From a checkpoint of a small mixture-of-experts model trained on Wikipedia.
Size: 10 layers, width 128, vocabulary 7648, 10M parameters.
Below are experts of layer 6 (counted from 0) of a mixture-of-experts language model. Rows are named router (the router's row for the expert), up (a neuron's input weights, with its number), down (a neuron's output weights, with its number) and show model dimensions 0-127. Each number is 50 + 12 x the weight over its row's rms, rounded and kept within 0 to 99.
Before each expert's rows: "comes after" lists some tokens at least twice as common just before its tokens as in all text; "mostly gets" lists some tokens that are sent to it at least half of the time. This comes from a sample of Wikipedia text that the model never trained on. Tokens count by the router's weight.

# expert 6
comes after: " (", "|", " |\n", "==", "19", " \""
mostly gets: " However", "See", "===", " century", " time", "   "
router:37 60 58 57 62 56 69 37 56 62 65 27 28 48 46 58 67 44 47 61 47 50 49 62 39 54 58 51 42 42 58 66 48 47 62 44 58 59 40 54 62 63 50 35 33 49 75 48 71 54 32 72 46 36 24 47 50 37 62 34 57 44 60 43 57 36 78 73 72 63 56 33 60 53 50 71 63 42 45 48 56 41 73 51 40 59 48 60 48 52 47 45 44 51 52 48 60 63 49 39 48 51 42 64 63 48 60 80 58 36 46 63 34 50 44 27 66 41 54 49 78 67 49 38 51 72 39 57
up36:62 51 32 50 54 34 61 28 40 60 59 48 27 79 45 59 48 47 43 78 58 64 48 63 49 53 50 40 42 45 53 71 62 36 43 58 50 61 30 60 31 55 48 68 31 58 43 55 53 53 58 43 57 38 29 62 54 58 25 61 50 59 45 61 61 44 48 71 43 42 52 41 60 51 62 64 22 26 36 35 49 51 62 76 39 59 58 43 51 47 54 47 52 36 31 50 46 55 67 42 42 45 34 46 47 42 55 76 37 55 68 65 51 46 53 41 73 67 41 48 44 49 30 41 63 41 45 35
down36:66 60 43 69 53 34 07 45 60 48 49 61 27 55 45 41 36 44 34 26 45 01 53 38 57 55 32 47 63 51 45 52 52 62 54 39 54 47 56 50 54 45 56 48 44 38 56 52 51 40 37 27 65 69 74 39 51 54 33 65 65 43 53 47 53 46 58 45 36 53 58 53 31 48 51 36 66 58 34 61 47 46 46 23 56 41 32 59 19 54 43 50 30 57 61 58 53 54 45 36 38 57 57 37 46 41 54 50 50 63 47 47 45 52 56 46 32 46 49 62 27 49 53 49 44 60 58 41
up37:68 58 39 49 43 50 63 32 76 56 33 35 38 64 60 49 73 46 47 47 44 34 44 53 81 31 48 55 45 56 44 65 64 74 35 47 39 57 30 50 62 68 60 57 48 37 68 57 38 54 41 52 66 38 37 52 48 68 49 35 69 52 38 42 56 69 68 46 56 63 46 41 37 41 60 62 35 28 32 55 28 41 34 51 72 46 73 40 55 53 34 36 62 57 73 58 53 51 48 55 61 49 53 57 31 66 51 48 58 59 51 57 38 60 55 59 58 39 52 59 28 67 47 51 54 52 46 64
down37:45 52 57 55 60 11 52 47 35 49 57 46 47 52 53 63 45 51 50 56 43 39 38 59 40 58 65 51 26 31 39 44 66 53 39 49 36 35 53 54 34 47 39 50 42 38 37 65 60 50 35 49 78 42 47 66 56 63 44 69 49 43 48 39 62 33 57 69 50 48 61 59 64 42 61 59 59 37 36 47 47 41 74 64 29 48 65 78 44 68 50 58 81 51 43 63 74 42 63 49 33 47 53 54 64 45 68 43 44 73 53 38 46 63 40 29 73 52 51 49 54 59 43 37 35 49 38 51
up38:62 31 36 62 60 25 44 47 45 57 48 36 50 57 53 48 72 59 33 57 70 46 58 74 41 53 40 40 42 72 52 47 47 43 55 45 65 55 89 40 62 51 61 50 59 46 47 49 66 58 51 58 63 36 50 48 59 51 55 30 38 27 50 54 39 43 49 67 43 60 73 49 57 82 49 36 56 33 15 50 42 57 43 58 50 35 68 56 61 50 52 41 66 52 52 55 45 48 67 66 39 50 30 26 56 55 45 67 54 71 52 27 43 45 70 44 42 45 51 42 42 55 48 44 53 35 52 38
down38:43 46 67 81 28 45 60 60 34 36 41 50 38 53 60 39 57 40 61 41 67 44 57 55 31 69 49 47 58 53 43 52 29 42 60 36 58 44 47 38 56 43 54 43 47 53 51 84 45 49 47 60 57 28 60 09 30 33 32 27 48 56 33 44 37 41 56 52 43 52 46 60 47 66 55 51 63 51 54 39 70 61 48 49 57 51 41 44 65 57 52 48 51 69 60 40 57 46 53 53 56 82 44 40 38 38 31 76 40 42 32 52 58 61 33 45 51 67 38 43 47 55 59 40 50 67 43 49
up39:44 15 52 38 29 61 71 61 63 38 55 57 26 46 62 31 24 42 52 52 53 44 55 57 51 52 42 62 60 46 36 81 59 39 43 72 44 57 61 55 36 44 39 68 45 67 34 53 46 47 61 53 62 51 51 67 60 61 27 53 39 77 43 54 51 52 39 45 33 62 65 31 57 34 40 45 53 33 57 30 44 49 32 64 67 36 57 62 61 60 27 46 57 50 50 63 37 33 53 49 53 39 61 53 38 60 50 43 43 44 32 47 50 53 59 72 53 39 42 38 44 44 35 32 52 47 44 57
down39:65 31 51 69 40 61 57 52 38 73 54 81 46 35 29 28 39 67 43 56 43 50 49 65 36 44 57 60 48 60 46 41 46 50 51 35 50 65 34 42 40 58 51 46 54 67 44 38 52 60 40 52 52 85 48 29 40 49 54 47 48 58 50 44 49 62 62 61 31 38 53 36 52 38 48 54 40 42 65 44 42 33 52 55 50 55 23 24 63 63 59 33 56 36 48 11 32 52 41 35 51 53 49 60 48 56 32 73 52 47 26 65 35 54 59 43 40 50 55 38 45 48 53 53 63 52 56 46
up40:65 39 55 59 63 29 36 59 68 45 61 55 48 54 53 42 46 58 61 36 37 44 39 29 51 55 45 49 39 16 40 35 41 72 34 45 44 65 53 55 48 45 67 45 37 47 68 65 45 48 41 48 57 43 44 46 87 48 57 67 69 40 46 59 58 64 45 64 36 48 60 24 61 52 62 53 59 42 38 53 48 54 59 30 55 57 65 37 68 53 06 38 66 51 53 49 56 34 52 60 64 38 44 56 45 63 35 42 51 71 51 50 67 59 44 47 51 56 33 39 43 45 42 46 59 62 52 68
down40:48 69 59 49 47 34 54 42 47 71 51 28 53 36 45 46 72 50 41 33 58 58 40 52 49 51 66 37 55 54 49 39 43 53 40 27 41 47 45 41 62 39 66 51 68 37 48 77 39 43 53 47 77 32 54 57 69 33 47 52 38 43 36 42 56 52 58 53 57 60 52 59 51 36 55 49 55 39 46 38 41 55 35 31 46 45 67 33 67 67 53 44 68 57 39 71 70 47 60 75 46 21 46 47 30 62 76 57 58 47 57 45 36 42 70 62 52 40 59 54 33 55 25 62 34 43 41 59
up41:36 40 45 60 56 46 72 35 65 50 42 28 48 60 52 59 56 70 75 35 55 43 30 63 64 64 58 21 39 41 57 52 48 58 46 45 42 59 62 48 69 50 52 42 43 40 56 60 47 53 36 45 50 47 42 54 51 54 42 30 52 37 62 59 74 35 66 63 52 62 51 56 72 60 47 59 47 35 35 47 54 62 66 37 21 33 61 35 60 33 35 45 52 44 60 52 79 54 70 55 56 58 44 53 44 42 48 66 40 55 56 37 36 52 70 35 65 25 66 60 51 77 41 46 56 49 43 38
down41:41 33 63 26 51 66 69 43 36 61 52 49 57 53 42 66 62 42 57 38 50 66 50 48 48 32 68 58 62 44 35 41 62 46 48 54 26 36 66 52 56 38 70 46 31 44 55 48 47 50 29 56 63 54 63 25 45 54 66 15 49 31 55 70 58 54 59 53 55 47 41 28 53 49 56 34 50 68 59 56 44 53 48 70 66 43 50 36 58 39 54 47 36 49 14 71 61 57 36 60 62 60 63 49 53 52 48 54 52 56 54 49 76 67 38 46 57 38 48 37 63 62 69 60 45 49 39 53
up42:77 54 29 48 54 36 62 33 51 70 51 45 36 70 61 47 58 64 70 51 46 52 43 45 67 37 55 42 45 41 53 52 43 33 48 62 47 61 58 49 60 54 59 57 41 50 59 52 30 48 11 56 61 43 41 47 37 49 64 38 44 65 42 66 72 70 67 66 38 60 47 60 34 71 42 68 68 38 50 70 49 54 57 69 49 46 60 61 57 59 48 58 55 49 52 44 48 45 41 40 52 24 61 69 51 60 55 61 74 48 40 67 36 54 60 28 56 69 52 65 54 69 33 39 42 49 45 60
down42:31 51 55 44 66 69 58 65 47 53 51 60 50 38 57 27 30 26 64 54 41 55 46 56 55 33 51 55 58 61 36 58 55 31 36 40 54 55 60 66 66 58 43 60 36 53 46 57 48 37 59 56 34 57 45 44 32 55 55 49 34 42 54 37 46 62 47 53 35 60 68 33 44 37 50 49 42 20 68 48 62 41 28 54 71 43 75 40 66 26 59 55 39 52 58 61 21 43 49 51 60 65 41 55 51 62 40 54 33 67 47 47 58 50 29 39 43 59 48 37 41 30 37 45 50 71 60 73
up43:64 68 41 58 61 45 50 67 49 56 48 40 44 54 43 48 60 66 34 65 77 41 69 62 59 61 55 32 38 46 52 49 40 50 43 35 58 57 58 47 50 55 79 50 62 49 74 50 50 46 16 53 68 47 40 72 38 47 51 38 41 47 58 68 53 44 50 50 43 44 70 43 43 44 43 66 27 42 67 33 38 62 58 52 45 56 56 85 57 80 51 42 40 64 38 51 72 48 71 54 69 52 41 53 46 57 52 39 47 53 45 34 60 46 43 31 51 63 54 62 54 75 48 43 43 59 36 40
down43:78 59 44 50 43 20 24 53 63 63 61 53 51 49 56 46 46 28 42 42 23 43 46 27 64 35 47 73 41 45 45 42 50 71 52 53 49 57 46 51 48 43 53 56 31 38 28 27 50 42 49 61 48 56 78 48 47 47 45 50 51 54 59 42 61 52 56 54 09 58 50 37 44 60 49 43 53 63 57 55 55 60 46 23 58 46 44 47 34 48 61 61 45 55 53 59 48 61 29 68 78 37 46 47 45 70 46 37 33 65 56 57 49 48 54 54 36 61 40 54 31 42 65 60 40 40 44 38

# expert 3
comes after: " |", "-", ":", "0", ")", ";"
mostly gets: "°N", " MF", " −", " ·", " MPC", " Coordinates"
router:41 35 57 41 63 63 38 54 52 71 52 40 46 46 52 61 67 36 51 58 62 29 56 61 44 45 77 40 40 54 32 50 38 42 44 40 68 63 19 57 69 55 49 53 63 46 46 60 53 41 39 30 55 50 40 54 33 38 58 74 57 51 27 31 62 60 29 48 56 44 48 63 58 61 83 48 62 48 38 42 40 46 64 61 57 40 52 62 49 63 73 47 35 50 29 59 53 33 48 62 55 34 70 53 64 63 46 46 55 44 53 30 49 62 56 36 45 36 61 65 54 53 41 49 38 79 58 57
up36:49 35 38 64 51 63 57 62 41 62 46 46 42 66 35 47 57 44 62 54 56 42 51 49 55 58 61 43 63 67 51 49 31 52 20 65 54 62 53 21 38 32 42 53 79 45 45 71 53 58 50 32 39 34 36 54 46 60 57 58 68 65 58 50 38 47 38 63 49 28 64 38 53 59 68 47 43 27 39 67 43 50 43 47 65 73 48 55 43 64 48 71 58 47 47 65 39 33 48 64 61 49 50 42 28 70 53 58 30 49 56 68 56 53 50 51 48 76 34 33 50 77 48 38 41 46 46 39
down36:48 36 70 39 35 48 42 66 42 73 55 58 38 53 59 41 65 53 54 50 50 64 45 66 41 63 60 38 73 33 49 57 60 59 59 55 32 25 48 64 59 39 67 41 43 68 37 55 53 42 61 54 33 70 62 48 46 33 52 47 31 36 38 45 59 64 54 67 60 51 36 47 43 44 30 52 68 49 45 51 37 58 61 51 33 55 42 72 51 50 68 55 59 46 78 43 38 60 59 24 57 24 40 40 38 36 52 48 47 57 29 40 65 43 50 35 48 47 50 61 35 33 64 35 69 50 65 62
up37:44 30 52 57 45 38 65 64 53 59 53 57 48 52 47 39 56 50 63 62 59 45 62 53 33 22 53 42 39 71 40 30 58 48 51 49 65 46 55 70 83 42 73 51 55 31 54 58 63 34 55 44 59 34 54 72 53 56 33 46 72 62 41 30 74 56 38 49 38 73 57 41 48 46 61 38 28 37 42 37 41 43 62 53 64 34 48 43 50 70 34 52 81 42 49 58 49 39 53 43 52 47 63 67 50 68 58 52 62 55 43 53 24 49 44 35 49 59 53 69 49 51 48 48 33 68 45 52
down37:55 74 48 54 56 46 75 39 57 64 89 46 31 30 50 58 41 38 62 55 51 48 35 54 54 37 42 77 43 50 68 21 64 40 43 66 40 53 61 47 45 43 57 47 48 56 77 66 38 41 43 49 45 56 37 45 63 40 51 47 53 59 54 54 43 61 56 56 52 38 56 61 39 42 45 40 53 62 53 41 64 52 69 44 36 46 50 51 67 74 23 45 31 46 70 42 76 52 27 61 49 52 28 52 47 42 60 48 37 48 58 42 47 30 41 40 41 21 46 44 61 47 48 49 57 63 54 52
up38:27 52 48 61 46 67 54 68 48 59 55 62 22 66 56 48 57 54 53 56 46 51 49 59 32 55 68 52 53 52 67 54 58 73 44 42 59 46 48 52 53 40 59 57 46 29 26 62 63 40 39 54 50 33 34 35 35 50 37 52 61 48 64 31 69 67 39 66 34 59 73 51 66 58 52 48 40 36 42 40 31 54 64 45 43 33 55 52 47 55 49 64 43 59 37 74 49 54 67 51 59 52 51 53 16 87 46 53 48 56 45 49 31 11 42 44 56 50 47 59 48 59 50 51 53 44 59 57
down38:57 74 31 59 52 74 60 64 71 63 53 51 77 75 54 66 38 32 61 48 46 38 44 51 57 41 44 60 70 68 40 49 49 76 48 50 34 51 40 46 52 47 44 72 37 51 59 53 47 59 86 58 49 53 68 29 66 46 55 56 51 31 35 40 49 44 34 59 44 59 47 68 41 45 48 39 56 39 61 63 52 34 49 52 44 51 60 50 34 64 56 38 41 61 66 41 46 49 38 28 55 54 47 67 19 42 72 39 44 48 46 60 51 64 43 52 51 65 60 36 73 40 47 53 42 49 50 46
up39:45 52 61 51 51 58 64 29 56 60 26 34 06 52 49 52 55 49 35 47 75 30 48 58 66 46 58 27 38 37 44 53 52 23 38 29 72 51 64 62 42 50 53 52 49 64 59 54 58 27 62 50 46 31 37 55 51 44 21 38 62 64 64 52 63 45 40 38 48 42 54 37 52 51 69 46 56 49 35 61 46 61 49 54 62 52 69 56 43 30 30 43 43 73 48 58 53 62 59 56 49 50 46 57 61 50 58 68 46 51 53 54 58 48 57 27 60 39 59 55 67 54 46 34 35 47 35 38
down39:60 43 47 49 43 42 47 30 51 48 38 55 52 43 53 31 35 63 43 55 42 65 66 58 61 79 59 53 33 57 42 40 42 48 77 44 53 46 70 49 43 55 51 29 65 48 62 50 55 49 74 63 41 42 53 47 46 47 41 35 61 66 52 51 30 66 45 58 49 64 55 49 29 33 55 64 59 49 65 65 44 63 47 48 53 65 28 51 36 57 43 17 32 52 84 53 50 39 56 60 51 50 44 56 71 51 67 47 50 18 45 28 56 63 67 56 42 58 58 29 40 47 45 63 48 43 68 50
up40:50 34 47 60 77 71 56 51 52 76 55 45 54 42 56 57 57 56 60 44 58 46 56 67 59 52 60 67 50 49 47 59 57 38 50 32 30 52 33 61 60 87 44 66 54 54 77 54 62 49 15 43 47 49 40 58 49 37 42 48 53 46 46 54 61 57 63 33 39 54 68 40 43 68 61 61 46 48 42 51 24 47 66 55 56 50 56 43 62 54 54 25 53 54 34 57 52 17 50 58 61 37 66 50 40 61 38 48 59 37 52 59 34 32 42 67 52 59 44 61 54 67 57 39 31 26 51 53
down40:54 65 67 63 48 45 58 57 53 41 38 46 62 47 37 36 63 67 54 57 33 38 66 54 56 51 68 41 67 58 36 63 63 50 67 42 49 48 35 71 43 45 52 21 71 24 38 56 30 56 27 69 54 44 29 45 54 63 30 51 43 39 47 61 39 53 47 39 42 57 79 53 58 46 43 54 42 37 77 57 59 34 49 50 52 38 40 53 49 67 66 41 55 51 53 39 52 61 71 40 34 44 60 56 58 51 67 64 52 59 38 56 27 24 38 59 61 36 28 49 49 48 47 36 52 46 51 58
up41:56 40 60 56 71 56 48 52 57 51 43 56 35 49 55 49 36 48 51 58 51 39 50 20 54 62 66 58 52 53 41 45 41 62 48 59 58 79 53 45 55 65 36 46 54 54 39 66 52 59 43 41 54 31 45 40 58 65 60 66 34 30 64 46 48 54 51 42 51 77 49 43 55 43 60 47 35 69 52 55 25 28 77 72 63 38 42 35 54 37 46 30 51 82 47 65 50 37 61 57 64 47 63 56 52 48 32 52 45 75 47 60 26 52 62 76 46 67 51 52 44 72 53 52 54 52 33 64
down41:48 64 44 51 46 71 32 50 51 64 60 54 34 67 51 46 45 43 32 53 43 57 41 48 45 47 48 50 47 72 78 43 52 30 59 33 55 45 54 36 69 62 23 33 54 54 41 44 47 54 45 44 39 72 70 47 54 54 53 55 46 33 48 59 55 39 62 30 74 67 53 22 58 30 60 31 55 72 56 43 52 33 51 50 56 51 38 23 40 42 47 49 30 64 56 69 47 63 54 57 76 41 48 55 52 44 44 48 75 63 37 60 37 65 41 50 44 48 52 55 52 30 40 45 61 67 67 63
up42:24 45 47 40 57 75 47 46 59 40 40 66 45 70 44 44 57 49 34 68 44 36 27 52 36 32 41 26 42 43 45 50 76 53 31 38 54 58 50 69 60 58 41 63 63 42 62 74 61 57 49 39 78 47 41 65 77 43 56 55 64 57 67 37 60 53 58 65 52 49 75 50 29 51 66 64 32 28 42 58 52 52 43 52 52 33 72 57 49 41 59 36 56 48 32 66 54 47 40 57 60 54 50 52 52 59 60 52 33 70 57 58 42 43 42 30 51 44 58 46 60 46 64 54 50 55 47 61
down42:57 53 53 16 42 39 52 61 53 43 35 49 61 41 27 48 44 37 37 27 49 36 41 47 33 57 60 33 59 59 41 54 38 36 38 64 71 59 48 50 45 70 32 76 61 45 74 43 63 63 51 54 47 55 53 51 44 70 59 55 61 63 69 41 52 40 51 42 48 46 33 38 54 56 59 58 50 53 48 66 58 48 53 58 58 40 60 31 33 40 51 43 56 68 50 76 34 23 65 16 43 49 56 59 69 73 60 59 52 35 40 44 43 39 46 38 33 50 63 56 55 46 57 56 57 59 53 43
up43:44 35 56 58 56 57 37 45 41 59 54 45 48 51 78 49 42 47 78 55 42 50 46 52 46 20 44 41 41 65 46 64 60 46 48 51 45 51 49 37 39 40 46 53 23 66 45 69 22 42 53 57 49 52 42 52 72 38 53 69 53 67 51 60 74 66 38 36 40 56 48 54 41 60 45 49 48 50 29 48 47 53 58 69 48 72 60 51 55 50 30 41 66 59 30 59 53 10 37 64 55 34 72 47 65 68 55 51 45 67 55 56 52 51 49 46 58 46 35 68 65 54 38 38 27 64 44 53
down43:40 53 51 37 21 40 56 56 49 74 39 55 45 68 67 37 36 48 60 52 63 70 44 34 49 72 53 35 47 43 56 78 63 45 65 52 54 27 52 62 59 59 61 51 56 64 52 61 46 63 46 43 47 75 53 58 53 24 49 39 64 51 58 41 60 33 73 33 56 40 58 49 42 67 40 52 48 44 49 45 37 50 43 41 47 67 64 30 36 35 34 54 39 27 46 45 50 49 63 67 47 54 66 68 37 45 32 42 42 47 35 66 65 44 64 44 57 52 54 67 43 57 34 43 75 39 38 46

# expert 7
comes after: " ", "20", "19", "–", "18", "17"
mostly gets: " Votes", " These", " Jean", " FRA", " students", " Southern"
router:55 52 56 63 37 51 50 42 50 51 58 68 60 59 55 16 34 49 52 35 50 54 54 41 49 57 38 54 68 65 72 33 57 51 47 59 47 29 72 38 51 52 30 29 54 53 37 45 54 45 75 60 35 71 63 30 45 43 37 47 53 65 65 37 23 55 51 29 48 38 33 48 48 53 46 47 26 60 48 39 75 56 42 39 52 43 38 57 53 37 41 52 58 49 66 35 32 47 55 47 51 74 25 72 51 40 51 46 26 45 46 57 54 52 45 56 41 59 40 34 39 38 56 70 64 43 40 57
up36:59 42 37 50 52 40 64 55 62 73 35 44 36 58 54 64 49 68 56 57 54 36 36 45 47 44 69 58 50 39 42 65 42 52 38 53 37 77 48 81 58 40 55 67 58 51 40 74 63 23 35 41 60 48 46 48 46 42 50 31 63 70 52 48 51 52 60 52 50 51 66 37 39 57 57 50 53 42 28 45 41 52 55 54 39 46 54 78 54 69 31 49 58 49 57 79 57 32 69 48 56 51 43 53 50 56 45 49 58 58 54 18 32 32 65 50 80 63 62 41 48 60 43 30 48 41 51 46
down36:61 65 50 60 74 43 66 36 64 51 54 51 39 62 51 45 58 55 39 43 63 41 58 27 43 63 58 42 60 57 39 35 57 42 57 26 59 35 61 60 65 53 50 29 68 58 54 38 34 51 41 32 45 40 38 74 59 49 54 42 32 58 36 63 50 30 49 72 52 36 43 48 41 52 51 51 56 43 50 49 18 43 52 51 40 68 50 71 51 46 63 61 50 67 41 59 65 46 46 54 36 69 66 52 77 48 61 57 50 34 51 43 23 45 39 47 54 42 75 35 52 45 30 64 62 64 35 62
up37:64 21 48 68 44 70 48 34 61 47 35 57 65 47 60 27 56 61 54 57 66 47 70 43 71 21 54 51 54 46 29 61 51 47 47 44 36 51 54 58 57 29 49 73 40 42 40 66 47 46 62 57 57 60 44 63 59 67 68 29 45 57 42 50 49 70 52 39 46 60 51 41 52 50 51 73 40 53 46 66 43 57 32 29 46 49 62 40 65 51 30 40 67 43 49 65 55 47 52 78 53 27 55 52 40 43 61 54 33 47 57 38 49 40 58 27 68 42 58 65 35 46 44 68 50 42 34 40
down37:72 75 42 36 43 64 61 51 63 50 52 44 55 58 48 59 28 49 45 41 43 69 52 32 57 73 60 39 72 37 43 44 38 56 61 43 46 44 67 44 34 30 67 41 53 48 55 43 59 27 50 64 64 68 65 74 38 36 53 55 46 42 51 72 41 52 50 55 29 42 57 57 32 48 40 26 52 50 39 53 49 38 73 63 35 39 32 56 55 42 57 38 36 36 50 75 45 56 47 44 63 47 72 74 57 50 52 46 31 48 60 48 51 30 69 57 57 39 63 53 41 54 40 42 68 36 50 48
up38:66 52 40 70 44 67 54 54 60 49 49 37 52 42 54 27 65 65 80 51 64 31 64 80 46 45 40 48 53 36 37 57 56 50 53 43 52 55 42 71 71 60 63 62 60 49 71 58 40 55 38 51 45 43 38 58 58 54 54 40 47 38 49 61 55 53 53 59 39 64 59 33 29 46 61 61 43 21 56 62 36 31 37 40 39 38 53 49 50 81 34 43 52 40 45 60 53 45 47 54 56 46 40 22 54 44 65 57 34 47 46 54 43 48 51 63 64 39 69 56 26 62 31 59 39 73 54 37
down38:48 51 60 49 67 36 38 54 28 20 43 55 39 56 49 43 49 62 34 58 41 36 71 46 50 37 50 39 18 47 53 71 53 57 68 43 42 42 44 49 36 43 45 63 53 60 60 66 23 39 39 55 57 57 33 31 39 49 71 58 48 32 35 46 38 54 37 52 48 49 58 61 45 51 41 42 44 46 70 51 58 45 31 50 29 49 33 48 46 62 48 69 59 51 49 34 39 74 26 62 61 38 47 66 37 43 27 34 52 40 35 59 60 32 40 37 37 58 44 45 30 50 40 51 66 39 59 42
up39:55 49 42 46 54 44 62 28 55 49 45 51 41 57 63 45 55 77 58 62 54 37 64 34 34 62 49 39 37 56 51 58 62 56 29 51 27 48 49 46 48 71 45 67 46 57 62 57 27 31 24 46 52 58 30 38 53 65 48 28 41 37 46 37 63 59 53 64 48 54 66 37 32 27 54 40 37 30 56 47 51 63 69 39 55 35 59 53 58 53 66 39 53 74 15 60 47 46 50 69 62 69 33 47 59 56 48 54 61 59 37 39 36 42 49 34 50 62 56 66 61 66 42 51 46 44 33 42
down39:55 68 38 40 56 37 50 40 48 60 50 66 67 62 61 56 47 59 22 41 63 29 40 72 48 61 45 42 56 54 60 41 64 47 66 27 44 58 45 28 42 43 56 30 66 53 43 65 53 68 50 43 53 29 45 35 49 66 50 30 22 38 66 49 61 43 50 44 38 49 73 48 66 56 49 61 53 47 59 30 79 60 49 53 53 37 56 69 52 22 49 48 49 58 48 81 52 36 37 52 67 48 63 47 41 48 50 45 50 61 34 56 47 64 64 67 47 56 51 50 57 59 78 46 44 43 42 60
up40:52 62 55 49 57 56 57 52 60 59 38 64 43 60 53 61 83 48 54 71 68 42 48 32 42 44 44 46 22 56 20 61 48 59 31 46 46 52 17 49 59 39 53 55 34 44 41 61 59 31 42 53 65 42 40 52 50 46 55 37 54 55 48 53 72 40 75 57 32 44 50 50 54 49 49 67 29 32 54 43 36 66 46 33 47 39 49 60 58 56 38 55 44 46 56 58 68 36 55 56 68 55 54 44 32 50 55 48 51 67 48 29 47 42 42 33 55 43 54 65 49 82 56 29 33 27 46 33
down40:45 71 62 65 61 66 57 53 44 38 67 62 26 63 54 33 44 43 36 51 32 48 73 31 33 52 43 62 54 49 53 62 52 63 42 52 64 58 55 47 54 55 38 53 18 47 38 70 39 38 37 50 41 69 62 40 38 67 62 49 46 44 62 54 69 61 71 56 48 55 75 66 43 36 53 61 48 29 51 48 55 63 46 31 64 42 42 51 58 70 57 67 72 55 44 62 44 37 52 66 36 75 35 37 47 33 47 29 71 46 66 44 43 60 43 52 61 46 47 52 57 51 49 48 53 43 67 57
up41:72 56 40 57 65 46 66 62 52 52 63 30 32 54 72 41 58 54 56 53 57 50 44 46 56 44 34 30 36 35 35 46 60 60 29 60 45 60 59 63 63 58 58 57 53 40 70 67 29 42 52 44 52 41 61 46 61 56 48 23 46 63 47 51 45 67 74 61 26 55 69 50 41 67 58 42 35 42 43 47 44 47 46 50 46 40 56 56 60 42 59 49 36 86 45 61 59 27 57 76 53 54 34 53 40 73 61 44 64 53 49 45 46 55 62 37 50 69 56 69 56 54 26 27 43 56 45 51
down41:76 43 78 46 45 27 13 40 37 48 43 33 18 50 62 74 49 54 44 71 51 57 53 58 61 53 34 57 36 47 49 65 56 67 30 52 27 51 50 53 53 53 66 55 42 44 48 72 23 51 27 38 63 53 48 63 66 39 62 44 61 52 67 55 67 37 39 45 33 47 48 31 43 43 49 42 42 46 60 47 58 60 52 38 40 46 44 44 41 48 41 60 40 51 39 61 42 36 45 56 60 47 31 44 54 39 47 55 57 55 48 60 61 54 38 45 48 61 46 55 61 64 55 22 28 45 37 51
up42:59 68 39 77 56 31 57 49 51 58 54 46 36 46 46 38 57 43 47 51 64 48 45 80 42 51 58 34 45 46 35 48 40 67 50 33 54 65 59 70 64 67 60 51 34 57 62 67 51 59 31 57 59 38 52 55 66 49 71 54 64 58 29 57 51 33 44 39 31 53 66 46 25 42 61 46 44 46 07 53 48 56 46 52 44 44 51 70 61 38 35 62 37 57 46 67 53 47 57 53 45 53 54 43 44 66 68 40 66 66 64 47 57 34 38 44 59 56 32 44 50 59 35 30 35 52 35 38
down42:65 67 51 46 49 56 42 32 55 43 80 54 46 34 64 35 44 63 49 26 44 62 47 53 62 69 37 29 33 66 65 46 49 59 57 19 78 50 42 47 55 57 43 43 28 44 52 36 37 48 64 53 46 26 48 40 80 60 65 56 61 64 37 53 44 37 46 59 63 57 50 42 57 61 71 47 38 44 73 32 39 55 54 63 49 46 50 48 71 37 32 62 51 47 48 37 68 58 53 57 46 66 46 51 51 49 50 46 54 49 37 32 54 47 66 76 51 42 58 52 63 46 27 36 55 54 43 56
up43:39 46 33 52 64 19 67 47 51 45 38 46 33 66 58 49 46 52 76 48 58 34 31 44 50 57 55 55 39 46 51 49 70 45 58 41 50 60 54 55 87 47 46 71 51 32 48 63 25 37 48 44 72 31 41 55 50 69 45 55 63 52 66 34 60 64 72 54 37 52 50 52 56 33 58 44 50 34 44 43 41 64 63 51 39 44 76 63 64 66 55 44 71 46 65 61 61 33 46 56 47 38 44 48 64 50 42 52 48 44 40 58 34 57 65 44 52 53 58 87 50 63 43 55 40 48 48 43
down43:79 61 77 52 43 32 34 42 46 46 48 72 28 62 43 61 59 53 57 71 37 38 53 34 31 67 49 59 40 34 57 64 71 49 30 37 40 34 28 58 54 28 47 61 47 39 54 49 48 49 31 57 65 41 49 38 52 68 61 57 44 33 52 64 69 62 58 64 25 52 55 43 32 56 48 46 68 51 65 49 59 61 65 37 52 41 55 67 63 61 63 36 50 35 46 38 49 65 24 59 43 35 55 41 36 38 49 71 32 50 45 44 53 45 51 47 54 38 48 60 58 43 61 54 64 57 43 48